From a checkpoint of a small mixture-of-experts model trained on Wikipedia.
Experts: 96 tanh GELU neurons an expert, 2 picks a token, a softmax router.
Training: a variant of Adam for the experts, 516M tokens, 7873 steps.
Below are experts of layer 4 (counted from 0) of a mixture-of-experts language model. Rows are named router (the router's row for the expert), up (a neuron's input weights, with its number) and show model dimensions 48-95. Each number is 50 + 12 x the weight over its row's rms, rounded and kept within 0 to 99.
Before each expert's rows: a language model's description of what the expert responds to. This comes from a sample of Wikipedia text that the model never trained on.

# expert 48
Quoted speech, contractions. Tokens in quoted speech and spoken-style text: quote marks, contraction endings like t in didn't, s in That's, plus sentence-initial If, We, you.
router:49 52 53 51 51 64 29 47 32 66 46 46 64 46 32 48 62 40 51 44 63 61 35 43 58 50 54 59 36 52 69 40 37 38 45 36 45 41 43 28 56 79 43 45 40 58 50 65
up0:27 46 40 42 55 48 34 45 70 65 42 61 46 51 66 44 55 22 43 55 69 49 50 42 39 34 56 48 40 32 52 41 63 56 44 42 47 52 44 71 54 56 62 47 55 35 58 64
up1:54 50 53 58 28 57 46 44 58 60 45 38 55 59 59 45 62 57 32 52 44 42 36 59 59 72 54 71 59 45 58 09 21 52 42 69 57 51 48 63 60 41 38 67 50 41 60 34
up2:48 57 50 38 44 46 52 43 47 58 46 50 64 67 33 26 33 65 63 56 44 29 44 55 64 48 58 58 49 41 47 34 48 60 56 57 38 45 42 44 55 49 54 28 51 47 40 47
up3:53 57 49 65 44 42 51 58 69 42 52 51 32 49 51 42 57 47 67 74 53 51 37 52 47 44 57 38 52 44 58 60 40 52 53 56 89 54 49 27 59 48 37 50 45 41 51 37

# expert 62
Central Asian name suffixes. Word pieces in Turkic, Arabic and other non-English names in sports tables, such as -bek-ov, Galatasar-ay, Maj, Kab.
router:41 68 64 44 44 65 33 39 47 58 53 45 54 37 31 42 44 35 32 41 55 62 37 33 60 78 67 59 34 37 52 41 45 43 60 48 58 43 38 31 62 63 39 29 47 54 55 65
up0:50 53 63 43 57 55 56 50 47 52 55 47 59 26 46 34 49 56 68 60 65 75 51 33 59 41 46 52 49 33 63 33 60 59 53 57 41 49 46 40 58 32 48 43 21 49 51 38
up1:66 45 52 51 41 45 48 44 46 41 52 52 52 49 37 57 60 47 43 35 26 57 54 40 69 55 59 70 37 50 62 32 18 38 42 55 53 55 35 48 56 50 21 49 45 63 36 45
up2:32 64 44 41 27 48 59 59 52 56 47 58 54 42 36 60 63 18 47 37 61 73 63 39 56 34 71 68 20 37 57 30 36 29 65 59 40 43 37 52 51 33 44 32 42 52 62 55
up3:41 63 58 46 52 54 37 48 54 51 39 57 68 42 58 47 44 62 44 48 68 42 37 48 53 33 53 57 38 31 40 35 61 40 53 56 17 51 28 34 47 66 35 59 33 62 50 60

# expert 46
Table pipes, taxonomy values. Table cell pipes | and row separators, closing brackets, coordinate marks ′ ″, and infobox values like Animalia after "Kingdom:".
router:50 55 57 35 36 69 35 47 26 59 37 56 49 25 38 53 49 47 42 57 49 63 51 39 57 61 59 61 42 49 54 46 40 33 49 65 42 38 45 40 60 64 28 33 41 52 55 55
up0:37 48 45 56 61 27 55 56 49 70 37 44 38 44 44 60 56 21 55 40 49 54 36 55 41 35 44 59 44 47 49 49 39 72 59 56 82 38 73 43 37 71 59 62 44 50 63 51
up1:44 61 43 38 86 56 35 56 36 53 41 40 50 58 46 77 47 53 43 46 53 45 57 51 76 29 57 70 57 59 47 48 34 61 42 57 58 63 41 39 29 66 47 64 58 48 43 49
up2:41 33 65 38 64 63 56 40 49 41 44 51 50 35 56 48 36 52 11 38 53 43 30 56 47 33 51 79 62 48 58 42 52 18 38 54 32 50 57 39 64 44 45 38 47 60 27 47
up3:34 64 60 53 48 54 38 41 42 81 50 53 57 65 59 51 33 39 42 50 49 55 40 24 36 51 47 68 31 45 35 57 59 63 56 54 42 33 38 41 39 36 54 57 62 58 56 59

# expert 53
Latinate name pieces. Word endings and pieces in Romance-looking names and words, such as Colise-um, Lob-os, ambigu-ity, K-ula, Arz-um-anov.
router:42 70 63 46 46 68 34 39 45 56 50 45 53 37 31 40 44 37 34 44 54 63 36 35 63 77 67 62 33 35 54 39 44 44 61 48 58 43 36 28 64 64 39 31 46 54 53 65
up1:43 62 70 52 60 76 46 38 38 63 60 44 43 61 59 44 34 27 43 55 48 46 63 62 48 44 60 54 50 24 38 34 50 37 70 40 55 58 63 55 56 67 39 66 65 72 30 66
up2:53 54 46 48 50 48 70 47 47 54 39 39 71 39 45 49 75 59 40 54 63 60 53 46 61 36 72 62 50 39 76 46 49 44 35 49 59 65 43 36 69 53 27 23 28 50 50 51
up3:43 60 48 38 54 64 38 33 49 61 63 36 48 40 47 52 43 50 39 43 62 51 34 43 78 50 39 70 51 45 42 28 31 34 57 51 52 48 57 61 80 73 47 55 43 70 53 55
up4:54 41 40 52 47 52 45 50 56 65 42 55 53 53 50 54 52 52 55 40 47 70 33 51 64 46 55 68 41 69 54 43 53 59 54 69 40 40 50 28 54 48 59 41 49 50 47 82

# expert 10
Foreign name starts. First pieces of foreign, mostly Romance or French, surnames and place names, e.g. Serv(adio), Fir(enze), Drum(mond), Mé(tropole).
router:43 69 65 45 43 66 32 38 43 57 51 44 55 38 31 42 43 37 34 41 54 62 34 34 59 78 68 62 34 37 52 42 45 43 58 46 57 43 38 28 65 61 38 28 49 54 55 65
up1:22 73 40 41 41 63 37 41 76 54 45 35 18 44 26 40 62 44 51 36 44 52 31 51 29 45 53 62 51 51 74 39 34 39 49 43 41 42 61 64 41 61 59 59 52 49 57 51
up2:54 44 49 50 50 72 48 46 51 61 62 25 65 67 55 46 65 49 51 33 54 78 47 45 43 65 46 63 41 41 69 42 42 29 42 71 25 46 67 51 46 55 48 33 29 41 57 74
up3:28 52 51 51 48 58 40 45 35 72 41 49 56 46 46 42 50 48 18 59 55 28 40 41 70 67 50 49 65 41 52 54 50 67 54 51 47 37 49 30 47 57 45 57 36 50 52 70
up4:51 59 44 51 56 45 42 45 11 43 41 48 71 29 37 54 47 43 30 66 44 52 46 49 41 56 56 58 25 37 54 46 41 46 52 68 42 45 68 32 54 51 56 62 46 70 45 63

# expert 16
Name pieces, header marks. Opening pieces of proper names and technical words (Helm-ut, Micros-oft, neur-oscientist), plus closing == and === heading marks and table numbers.
router:42 69 63 43 44 66 35 40 46 59 52 44 55 37 32 42 45 38 34 41 55 63 38 34 59 78 69 61 35 37 55 40 45 44 60 45 58 43 40 29 64 63 38 29 48 56 54 66
up0:54 32 44 50 44 59 45 25 29 47 51 48 38 50 46 70 29 54 49 55 49 48 48 37 52 47 49 67 61 33 60 51 56 20 58 67 61 57 51 45 54 65 71 52 36 60 58 57
up1:44 33 59 46 46 54 53 48 32 66 52 63 58 47 53 73 54 62 42 54 45 45 43 53 29 36 37 31 33 51 53 51 67 52 67 53 32 32 57 51 58 43 39 67 45 41 53 51
up2:63 55 57 29 28 51 41 48 56 60 66 40 69 45 30 55 58 52 51 40 38 45 38 51 60 52 81 44 33 43 52 54 73 47 36 78 49 22 35 45 69 48 63 46 50 52 56 52
up3:43 73 64 49 45 67 46 55 52 63 44 46 49 28 43 56 70 50 29 41 66 35 48 34 55 54 53 52 22 45 58 40 39 54 43 57 45 54 45 31 53 56 42 53 41 60 57 52

# expert 41
Song and work titles. Words inside quoted song, episode and film titles, such as You, Me, My, Love, the, of, e.g. "You Know".
router:40 50 66 39 60 57 39 41 60 75 52 32 64 45 41 52 42 46 40 48 56 56 51 26 60 65 58 68 46 45 57 44 54 38 61 46 54 38 42 27 60 58 44 35 39 49 49 64
up0:57 28 53 46 42 37 60 41 52 55 55 67 59 48 64 47 42 72 51 49 53 44 59 47 38 51 54 54 51 59 52 62 76 47 46 45 51 68 51 54 53 44 63 33 45 58 46 43
up1:34 45 63 58 64 47 38 67 37 49 65 33 70 42 63 48 66 40 54 44 57 51 35 37 49 48 36 62 37 52 44 63 51 41 62 59 52 56 60 47 47 28 44 74 17 36 60 39
up2:35 64 61 41 58 45 44 58 52 67 39 51 60 32 32 25 53 43 43 44 46 42 47 62 69 59 46 60 48 35 67 62 67 51 40 47 46 34 32 64 53 47 57 16 34 46 61 58
up3:77 44 51 43 36 46 42 50 58 52 44 42 66 31 29 55 35 52 55 63 79 48 42 30 72 51 62 60 51 62 45 52 62 43 70 45 53 50 62 58 42 41 65 25 39 45 33 58

# expert 3
Sports table names. Proper-name tokens in sports results tables and lists, often first pieces like TU, Wiz, Army, W, or nations and schools.
router:44 69 64 44 44 65 35 39 45 57 51 46 55 36 31 40 44 40 32 43 55 63 35 33 59 77 68 59 35 36 54 41 46 46 60 45 57 45 38 30 63 62 42 28 47 56 55 66
up1:40 48 38 58 61 55 29 37 35 68 63 40 56 49 52 45 50 42 47 46 68 55 53 50 57 42 67 65 38 35 44 41 59 45 53 50 42 61 42 50 75 58 57 22 46 39 35 44
up2:65 44 40 66 65 66 58 46 40 49 44 37 37 46 51 18 58 55 37 67 35 47 52 49 52 58 62 42 64 38 62 62 41 34 51 45 42 48 55 35 56 49 67 24 56 53 49 39
up3:48 73 30 40 56 50 33 45 51 58 29 30 45 34 55 50 47 44 46 68 68 59 44 39 68 62 61 58 42 52 51 44 70 40 65 61 63 42 55 31 65 37 55 51 37 42 58 56
up4:45 65 34 43 45 69 23 46 40 33 33 44 55 49 54 58 69 42 50 64 54 45 28 52 32 39 63 47 52 42 54 43 50 47 41 76 52 46 26 34 53 77 35 32 40 41 32 80

# expert 52
Given names. Common English first names, and other given names, before a surname, e.g. John, Robert, William, Sir, in biographies and tables.
router:42 66 57 30 46 61 30 39 28 52 45 50 54 44 42 50 53 42 41 33 47 59 28 43 50 66 64 62 41 33 50 42 42 39 57 55 46 43 44 29 62 54 28 34 45 65 61 68
up0:48 39 45 51 58 60 45 55 22 42 77 54 47 33 41 60 65 59 47 51 39 52 34 56 48 61 44 46 59 59 48 69 29 56 55 52 53 41 55 41 59 29 41 26 45 50 79 63
up1:39 45 45 34 52 66 46 52 52 79 88 41 51 50 68 52 56 37 31 67 57 56 65 53 57 40 71 54 62 42 41 54 54 50 38 54 78 43 36 33 69 64 65 57 47 57 59 28
up2:62 53 73 54 33 64 34 40 57 67 34 53 51 49 57 23 39 47 39 34 52 57 57 40 40 53 51 58 59 34 52 40 29 56 55 44 55 43 61 31 61 62 34 59 39 46 49 62
up3:52 61 32 36 38 73 60 41 34 46 39 51 59 66 48 45 28 46 77 42 44 39 33 53 44 68 58 47 67 50 39 34 46 65 59 58 54 47 53 55 42 48 32 34 33 26 10 34

# expert 25
Quantifiers and numerals. Quantity and ordinal words after the or a, such as two, both, most, first, rest, each, usually followed by of or a noun.
router:39 63 54 47 46 63 43 42 40 65 42 35 67 47 30 31 64 35 60 47 67 58 49 29 63 66 61 60 49 40 66 29 46 39 55 43 53 50 44 43 52 60 38 34 33 63 43 63
up1:41 27 25 65 37 55 43 53 56 46 55 20 61 47 52 70 41 47 48 67 43 57 35 65 65 57 45 39 50 59 74 46 35 51 53 58 66 54 39 46 61 83 49 52 56 67 45 50
up2:39 55 66 36 54 58 55 40 62 52 37 61 41 69 44 56 47 48 48 54 30 52 49 43 59 36 67 67 36 64 67 63 53 43 50 47 51 59 53 45 58 46 67 55 40 50 41 46
up3:51 68 43 45 71 48 38 41 28 33 34 61 42 31 42 44 53 45 50 50 42 60 33 65 60 53 40 71 52 54 43 16 72 41 60 50 56 17 67 34 41 51 54 35 51 61 67 39
up4:20 56 43 65 58 52 33 35 37 72 67 68 39 51 49 70 50 54 47 63 42 64 45 41 44 36 60 41 45 80 66 65 54 63 52 26 57 68 66 55 44 57 53 63 44 60 58 57

# expert 44
Surname pieces in credits. Pieces of surnames and place names in lists, credits and table cells, such as Tab-ley, Humph-rey, Wein-berg, Ed-ineț.
router:44 69 63 46 44 67 34 39 45 59 53 43 54 37 32 44 43 38 33 43 55 63 37 34 61 77 67 61 35 36 55 41 45 45 60 47 60 42 39 30 63 62 39 30 48 56 53 66
up1:50 71 46 49 53 63 43 27 60 49 67 55 61 24 29 40 54 56 59 39 42 70 56 44 52 70 45 46 53 52 59 55 64 58 74 52 57 43 37 32 63 45 33 49 31 37 54 43
up2:66 65 46 70 50 45 49 52 63 80 33 32 64 34 45 52 52 57 53 38 77 57 49 38 57 49 69 59 63 38 57 36 52 49 33 49 49 37 57 52 69 35 42 49 53 63 44 60
up3:45 75 66 57 50 63 63 50 31 66 39 65 48 37 54 52 58 49 57 46 48 61 41 54 58 59 46 64 44 55 60 58 52 42 67 58 47 51 40 36 68 67 43 48 63 61 40 62
up4:54 42 64 55 50 65 28 48 49 52 55 63 40 09 53 60 44 34 69 51 34 56 24 44 52 54 64 48 40 37 71 59 54 43 40 50 43 42 42 49 46 51 35 51 54 57 56 55

# expert 17
Place and organization names. Pieces of place names, proper nouns and generic nouns like Valley, Center, market, environment, United, City, San, often right after "the".
router:44 68 66 45 44 66 34 38 45 59 51 43 57 36 29 40 42 39 33 43 53 62 37 31 61 78 68 60 34 35 54 41 44 44 59 45 56 45 36 30 63 60 39 27 46 53 55 66
up0:59 67 48 33 46 60 51 48 45 66 49 42 67 54 35 40 75 52 52 52 52 50 71 52 64 72 55 54 53 27 47 29 29 48 59 51 50 46 41 50 67 46 64 33 32 58 40 62
up1:44 54 65 30 57 67 50 47 57 51 53 29 56 29 34 51 53 35 55 32 40 73 26 47 66 59 56 47 51 33 58 59 51 55 64 59 43 44 48 44 50 53 37 39 36 50 64 39
up2:32 55 42 35 26 58 42 41 50 55 48 25 38 53 53 44 77 28 40 58 78 39 36 46 48 60 70 56 47 37 46 53 45 43 55 57 63 69 45 61 34 71 30 40 59 51 72 44
up3:49 55 57 43 52 44 43 30 34 52 64 39 60 33 43 53 60 36 54 17 56 56 52 43 55 36 80 58 22 37 55 43 60 56 47 56 29 48 54 42 48 49 36 36 49 52 46 44